python train.py --experts_per_token=2 --router_score="softmax" --optimizer="adam_variant" --decay_fraction=0.298
Below are experts of layer 6 (counted from 0) of a mixture-of-experts language model. Rows are named router (the router's row for the expert), up (a neuron's input weights, with its number), down (a neuron's output weights, with its number) and show model dimensions 240-287. Each number is 500 + 50 x the weight over its row's rms, rounded and kept within 0 to 999. Numbers have three digits each.
Before each expert's rows: "comes after" lists some tokens at least twice as common just before its tokens as in all text. This comes from a sample of Wikipedia text that the model never trained on. Tokens count by the router's weight.

# expert 8
comes after: "1", "2", ",", ".", "–", "8"
router:520507502510497606522468466507476474403478474518528528438466426465477532501433473510485521535465480541525521527555450497586549496495551517518620
up0:583511540579393531536480559449484460482429502451462533497510519514506514472504454465535428456489418495479521452488447473510558548528513497568505
down0:606485471512433493499453498492432436472558554479484527521384460488554445464590545474422491452479450611509463471565417492510533505454566516537474
up1:373513495511500525505428514543421458500511529454510473431593550515408458473411470474537460448475584471447503489569532478508573560472519467590621
down1:464456523435510532554510498513504464475341457480541510481508506537519529444558442606383513558478561436556504571489554459516636548509497469586541
up2:502603494490519503527461489559518468515497499529601460438433539518543492532448465428509533599483499502485496488519517551545526377478462481364478
down2:546490542443465482584522460519449512476434498500564548478544608533526481398542406480482462488569489578545457455496518533508574473479567538481461
up3:516499542524432516515475536573476502481489575464568497428500458462476506525422446510491466601522577504483515480475488646504473484449513432501540
down3:521506544598490452464403541461656529498512446439552525564427551405482569480477489517484526584480481478564420479539615420538511553399500589489591
up4:530497480478461507528425472557490579487457526480621510463489537571534469518562487470490486419546499443478404485515560564459442484422511543572477
down4:362488499415572519486472561468386542412596505561489488527511475506504491581473470496473562484492474425429510447514525531458490500445510526523518
up5:507496473464645448486444431512420567453459521472566516535519429462445534526483560475540536556556538498463505532405547513483427477428510454540505
down5:548420440463593496526433538491454396525492370577524531480445439500571542544531469570485450527489470600557547556580397410421501515563424581543450
up6:330482418524569525517520552516509540530472561575489515495455498604487453583502441477535559470540518529539506567456548533465493463535442485566564
down6:623527499487517475560513426446502571477478550463572498482523591530406463445524537520522523466501457553558476482519363391528567451525486479552483
up7:474537513604524526558504533598522457468601495397493432480457453573419492506434495479475601445497494451494457478585547502487441416472501515471491
down7:467492505605477506549526544547367494473548436377536474438423493444408516409538551564476501443522556497515506477541491605534475536529461561430507
up8:531488520397492429491555510510608497535414475563545470448566519480519524452454496453536524531528536399457444466458548559488499468457450526444478
down8:510491507485445518560565534491513545506470512451534533584478489516492492419522481539466544532554585474508445545518514386464379535517481473464577
up9:474501492440515432554511490458552493462593513468471491454598418463564444436480350484502535506484522570504406577552530455452417446442506594482513
down9:536571484428561558538487425551544495544427568552499512522524507470425500517487507437573583485436494472353488549469501500500466481457596524555543
up10:496531542532533554532504504601416525486438520368471485501532515484513541463484475487484455476477492442525482473465543533484522503475528475529509
down10:442401516554455517586534529601541423488518476567610553462532518543423560563514533633422492591473583506415537460576418469511476478515490536522564
up11:556549573535555474496536502504519501516475491455601500447529474461552525409488481464537367504526541433501483496526551582513540526386523558502578
down11:550467617569561526554573414516496551499474452570580523587475520489488548484460548641526437516514517483453441472438533484406514501461481603468509

# expert 13
comes after: " | ", " ", "| ", ", ", "–", " ("
router:520460469497491461493551488493451518401470490552447569482511550521535551510444459468470616464443504527552600428493519448484501510524572394552581
up0:492531404484587455514463530538484519521517507449535487541423462509540530506569557470492498531524520459443525547551481555416388514434551515546486
down0:475566465545502541573445544459574537456443492499505503419458459427529483572496542481407523522515530621466448478628446534447483445530516511540462
up1:482520424439448456521440444465469468537455546486552520509461523538429495546517512427500495528575409498504518455499483388427426474528486416567444
down1:513588555503530494623500452505512584499452565473456537551497482554441554471477457551442554512434470453508474459493530607493509513584486531541492
up2:545529374587543381525503589492564536482479568449493473491534406499531549569548470464508447538487593413508523571536475517516520554411514544540563
down2:597548441561551570487541564512561650559376528495520499503520590506584488429575494505394539484490590526461505445507546555540473474580470553492527
up3:449519581436504523553555567452506537525524459478579368517454486580435501503565379433487530415463473593512503529490459537462395542455528476526591
down3:555489446536518498604531473493508514517560524528521489404480518468530519497518433474492388449452487549522566452469513573517544447535541552546527
up4:495508488504550494555430514463473486469421567506590481455578396507528496547435456415529480592501562453474534562381510525524456420548544496507480
down4:595474493467335516427544567451508531484428478537455557535550567487525536474556513532473461455504529425484410597370570490443527462532466551553569
up5:473504453415629487546535463509470517483505549494501462491478492482522506574542572434454581566569455473427527508433480448559542465478460426561447
down5:495532601595394586584493515573552424470539582479408511487500526466471532488593549605403613501524528463542497521517463487526533599511544513387524
up6:569496519450540453556538454424575529544496597523472537492517530452540506487443511502534508456470397421516540502414554536470464475382503496540534
down6:510454553561515530535480566432542513454618511499543471411487429534527567511559536530435608479583519526514461477455479587503526508561556447439488
up7:470668483482522420537538459503459514516477542451502392442482496513515488460538478519538514504467448527471448584549544479511543536479393520470429
down7:560504516509512560618493503562502501459611453486502405478472525482541548563463525438486421493569513587588534608583452499495472506424575491477568
up8:410515536543493498513439461566553478518450471472583521545566468465515446453531514424451530531498506492491541508504521488466524536517489535454480
down8:539578598474486460501528471408479526509485410528508516546483467458515497513546575460531561542481446461455583654437480450440576539458446524478430
up9:453531504508457472546505555542532405483423517506541470525607522428493425452429504517499521575521514498457440534386491398501575544485477505464454
down9:524535476550548553505464562545524471500498475447513473497473415534507550479489460491414525509442551579476528427537536502441511457449491478505578
up10:417515463567515461534518540551510378498471511487477521556424501617509501509553478463505542489575498387549556409522541525584414454519482450418528
down10:435407485470464508485589509498464479453410530572495568513481551651540573470518527636496535438605534501511564572514554488529526415541499551534480
up11:499523610518489556483520595582539534485567566479493504481558514530434585471422429448547594480545526483599540419510469584480398490523579492482492
down11:471533515463412514466512498535523526465545499455466491513556474578492526413466514519491459486444524539468557506572508537536441563544455433565404

# expert 6
comes after: " |", ".", ")", " |  |", "==", "==="
router:446577469588499560473484509473487435593476560522476460499450526566463549487566449536439463386486483368570579554505644501525472508404469507463557
up0:460504466559550505523476525663547457458475458492546379432621587484433467485479511530495513479564478511485513492480510515479538496510524468469498
down0:404490459566527506088499522462486544472463513404562444454509548484499484493479590502485547491475475463589460557509572477516505502495592490496494
up1:467509455574464465550517548516579508466519539444465482593512484506533533554535518492626547563440495551478475463471505461434548477471521557492541
down1:506544524476509458514516584479516541456619486521496548508597442561466394556572518472483475525462588571517548517452429491613467429482557563489458
up2:490457489579532518582493551482490524518520462491504401489522532564487496522485488418603561448530421517486398521567480544489513460434489541617437
down2:474482522502464579495577412415506447548507606554432554540576523462395520445518394510489549494482467463489474446523460510418528547446534537474504
up3:556460509486499516529414518572617436495494535531607562466473521441444471493518490473513546535601547484521486545482520511553430433415508487451535
down3:565393483462545519555540480475539505584426498605541510422465553515470589543554508500547461497518503614572463474452432497446454435497588526478486
up4:502608489525538469469500530513416462449487572535518498511508504456460520579537507498503406500542537456517528503516493568418412387416514403498467
down4:519683521534500490000507529516522495504530526486505510500522515498483483476447481502528476516512504113487491504501609492522506513524473360509517
up5:489514513611605492495562538480549424593397599442477529510482476524468467494465497394526573543498572563401490505480492560546455468456480505575422
down5:495544438485642516369501526582454532500508518459582480449484478494505478556419443455462492439472513616570492497602486471555498475561424516445513
up6:573580519516559457473517521514444473508461580507485499530555538464495477575526472512503400537541543457485526512535517575460418411388502405511432
down6:509651482512479493000489508487508506523487510528476505515496495504474513501480494509518472466538504059517508509501624508495490484500477330545501
up7:431489536496424465528513463389477503502506458477625449509513454475438390564431559448499385484586399507536455465457505461457504490524564440417555
down7:502516568557528444556451443602508491589482456502450510494532530502520486470516537475582588476425449573478495459463538658558420488468449523537477
up8:476500488594509475518443489535444452453507497531450471490475520492519539533538408442597464478552453535433502502464410446550534493438504597500515
down8:505537554508483583541545489434486565590500600509485531504552618399508522503563432570495502435516474516537415463563528435506496467523531527529495
up9:548482523451458481537513540537469535484515514509516497430479440451545507468547446446525555454459394523464559514593476571564537455485465481440530
down9:543496532532539519251580470445483498457474470522553495444506452527523528571513545537435556596581536483509448547497431480451496478588529475439584
up10:520495556494507568545526472520479503545536418507603436430449535451447457568442436545481496539535504543471516492474503467552502483517575528529604
down10:563561559522514488488438570576536471453544427538492468590526521483365438539458563563506475539504540420544523564515525509391390573561548457484456
up11:500495478589507540521627488538549537504541500520589534513492491540549464446448536488652511512508401508473445505421489416534496465463466540464486
down11:420501466488515651506568448499492424472503481542509514550531536399428555463431485509489509474413492424565528539530533527472480568430600575426503

# expert 5
comes after: "\n", " to", "0", " and", " He", " did not"
router:572475416505539403479611523479531524540460491558460406589481535555509543491480564498479558584515497476446455537455430525539466505544561554494427
up0:574564446481564469538433482518545452561411584419464502492540545442504410513437449463530492540479429458502418474491599453496493450452398537604441
down0:496518504581475525483467526441435509553554572525534506459553441475499439498493557473485487564487508506391577530514461520523476522590547472464521
up1:485491509578492470529356471602628545541472464523478473566567508410514508406540572526572494494522495517529474447451466530496393448477472549484514
down1:479433489457505457516520578545531480510462415494494560481409431428463415605576528459422579411501501485511575454468507460563462494526535466545557
up2:494479480542500429566571524506572510450468587508490494541459500462479473544469467435462437501471455476517579495498505448462528350484483390506533
down2:481508431486530525446458409448510481525435568543475567449545468453499593454571551558467541438391554493538602413529518459500534509497576444469511
up3:440453546588560552511426547603639557505556537392438559469520499602516525470490578561560492572540540584458506548560467479550488417548462570459471
down3:588536424486501469530450515456480530608473485495493426482465499527475491626485458433505451536529541468430490511482538458556533518511475463533541
up4:500538536520473519524543463528438494514442513480583506498529514523539540480461518492491546570534434497492464507516525431451547530488532534534499
down4:533499483411527494502534374510494455574425501399496369450467459534552574526445550536479538556516386462513475430492542425473491553478626478549563
up5:547504555606529440541580573456585499494476513486496522464459524614475497416450455521453543467540513465515496495517434538488508458462483540517391
down5:570523534496469481402492551587449455444551389548482476511532475434579421526451478532527525539486528523460471578582527422517529529492500432613572
up6:512501546505487529551519556503490477425550484501503564513542403479494493461535399517575513512475562486520427527475502385610553536489523389535535
down6:506422524485485556573582521526352528460535624553509416482427436533452493506506512553442553510502589544477535595541411557532487510467541465519533
up7:445464558491528501507526497529637452517411487442504530469529513482487455602468435501458567528538562487459525526504414453433567488547493481534510
down7:445487442444610572451500481518613513589470561531482571561462481510542491563480524460425540497443573545533431478440507506473496572454588567415448
up8:483571450510471402543564514494457475487511542447538433456497543502506522580515578480524535496548512650492426461517477437466441479454520443525473
down8:474575603480469475642537538535435450588517434625545403478551489499445413552500530500473447489518562436470485448563453499452498457548515432509483
up9:440580417557494495531325423490559533493581542484500482531479442500390523525472473515560486471566525469499448464510456532491465493489525467441454
down9:441390448379563459438552528457471591590575457472379476613515496604495468494503462489465550443515529451440542551539601450533465500555529435479527
up10:520622490519502505532481443518581584532524479532534532549613470463558388471426523435434586461552466461539621503466593431533496527525470558532565
down10:465471572496444486524514556572582469480458426595467501481558463554487407566491530544497448495514469490473516504505564551484448478553407470532607
up11:527484466520531447549591475540489470409523549475454473507529510601553519463507550452557526482506526455512527503516492594521542476404398487415452
down11:463507463576463448443573613524443489490390488526428509505507489464461443575542467460541498532470533515563550629484453513502413454528509558468520

# expert 0
comes after: "\n", "\n\n", "-", " =", ")", "3"
router:470526445435595362553488485472569499505510518418456379500522423549510499563497529460559490563455487563531454449551524497404542521469524553481429
up0:425490396492436452602460429521432489421586487497514491497396438470460484411489523485499433463471425582515347490422488446480451497411521459514483
down0:531573578456473422485518559497449444531502513465456555525443553475449464532562457541406529531485546422435441584405456543450527441394466442499534
up1:595522492471480513557410465510570510524448483507524509553443524500553450482495471597605609454434570436506485484473482449462580457558500481444466
down1:472585527504432567523499491510565538497473397570505496435492498542417660520482489497470431452532442555521443571475555516503534485511523519592470
up2:505551507608480421564512492468583445465525513563506412398478436582409565395458515532557598435493430533574535517574513511499539498464470438515565
down2:478492365451495525626564357487486570535498556497446488556549499492621463552510602430432481528564494505476534508483443620460376495471637473390501
up3:568512448516462399535515437485564582503461505451444510473466447446580594574507479635493538495510581489525486512481495509583548529515441437494510
down3:507557512510504406473465524412569482439539385561428480488487468541497535514456496455367510520460469515523604450501543461500493478541510535560542
up4:477514526463459465583551542573512489495540500511541483400547479473477475472549364476540416390574514551472416497517551343503515535464494505522513
down4:503528544506477588546487429421503542442471492539523547596392440513513471453488474530570557430473546387504521449546453448421510534441512538455500
up5:419573427454519565540475513570504546554433517515560448442523396597494477549450520525390452501617496443544533521508495458574436496477503460526515
down5:532542551425480519471489463510555478566448484488547416508502528480531542565545467530576493522390440496519510485441447508396548554499526471427489
up6:472524472475568491524534611481504431487482555405548452486525453533485474594573511414560467539462468511526481445454543488613478521473488435509457
down6:430519566583461523536444461482457486465441415574527577546432511498487460386559513571503502484472574596561528497569514551566534558488524531451478
up7:421482444513511497533541466571514402507473485405484504456510613441536483525493473437600395457518456512585380556499502492473576520480529534434458
down7:458582485575540490518500485515540482446383504487543544488555528474483468544457522542519531400415514531567426504565469506507461561431491539492488
up8:498557454525482601520496606572538525447482515381490530552483450434482510490550513483544453543548460494516606481413502499353456474429525496457539
down8:487391436497463460461463459448532521581487471506461459545495521584421557414465620522538386471513524499468472465446526562500458479473532503538486
up9:606582556495484469540444435516548486501501566570559578533495524534504482474493530554581454447489475441479527466504508614519482373440494428555406
down9:428481500526543566551616604511551531453479450557422487560498499540562562517432434474404600580500464438472499483533496532552536466522579532400538
up10:489542536485526527550524491563466537473503494434529456503434510475496497630521469490558610444540516562479454476519525404499444506533539581553548
down10:470471497485421591535546510476508457531475494490576375503441467519507512399430550448429489478483547388435490442480517619430486467538494411447539
up11:496442474524496506553488469626497502511489474432545425432585522499466528542485445519536517577561433452441520409515467357563467552477491475493481
down11:457468442475525462342520521416455489443490518456508493539511471500443447416566548549488433437499566633548507412526511459471528487512545535413563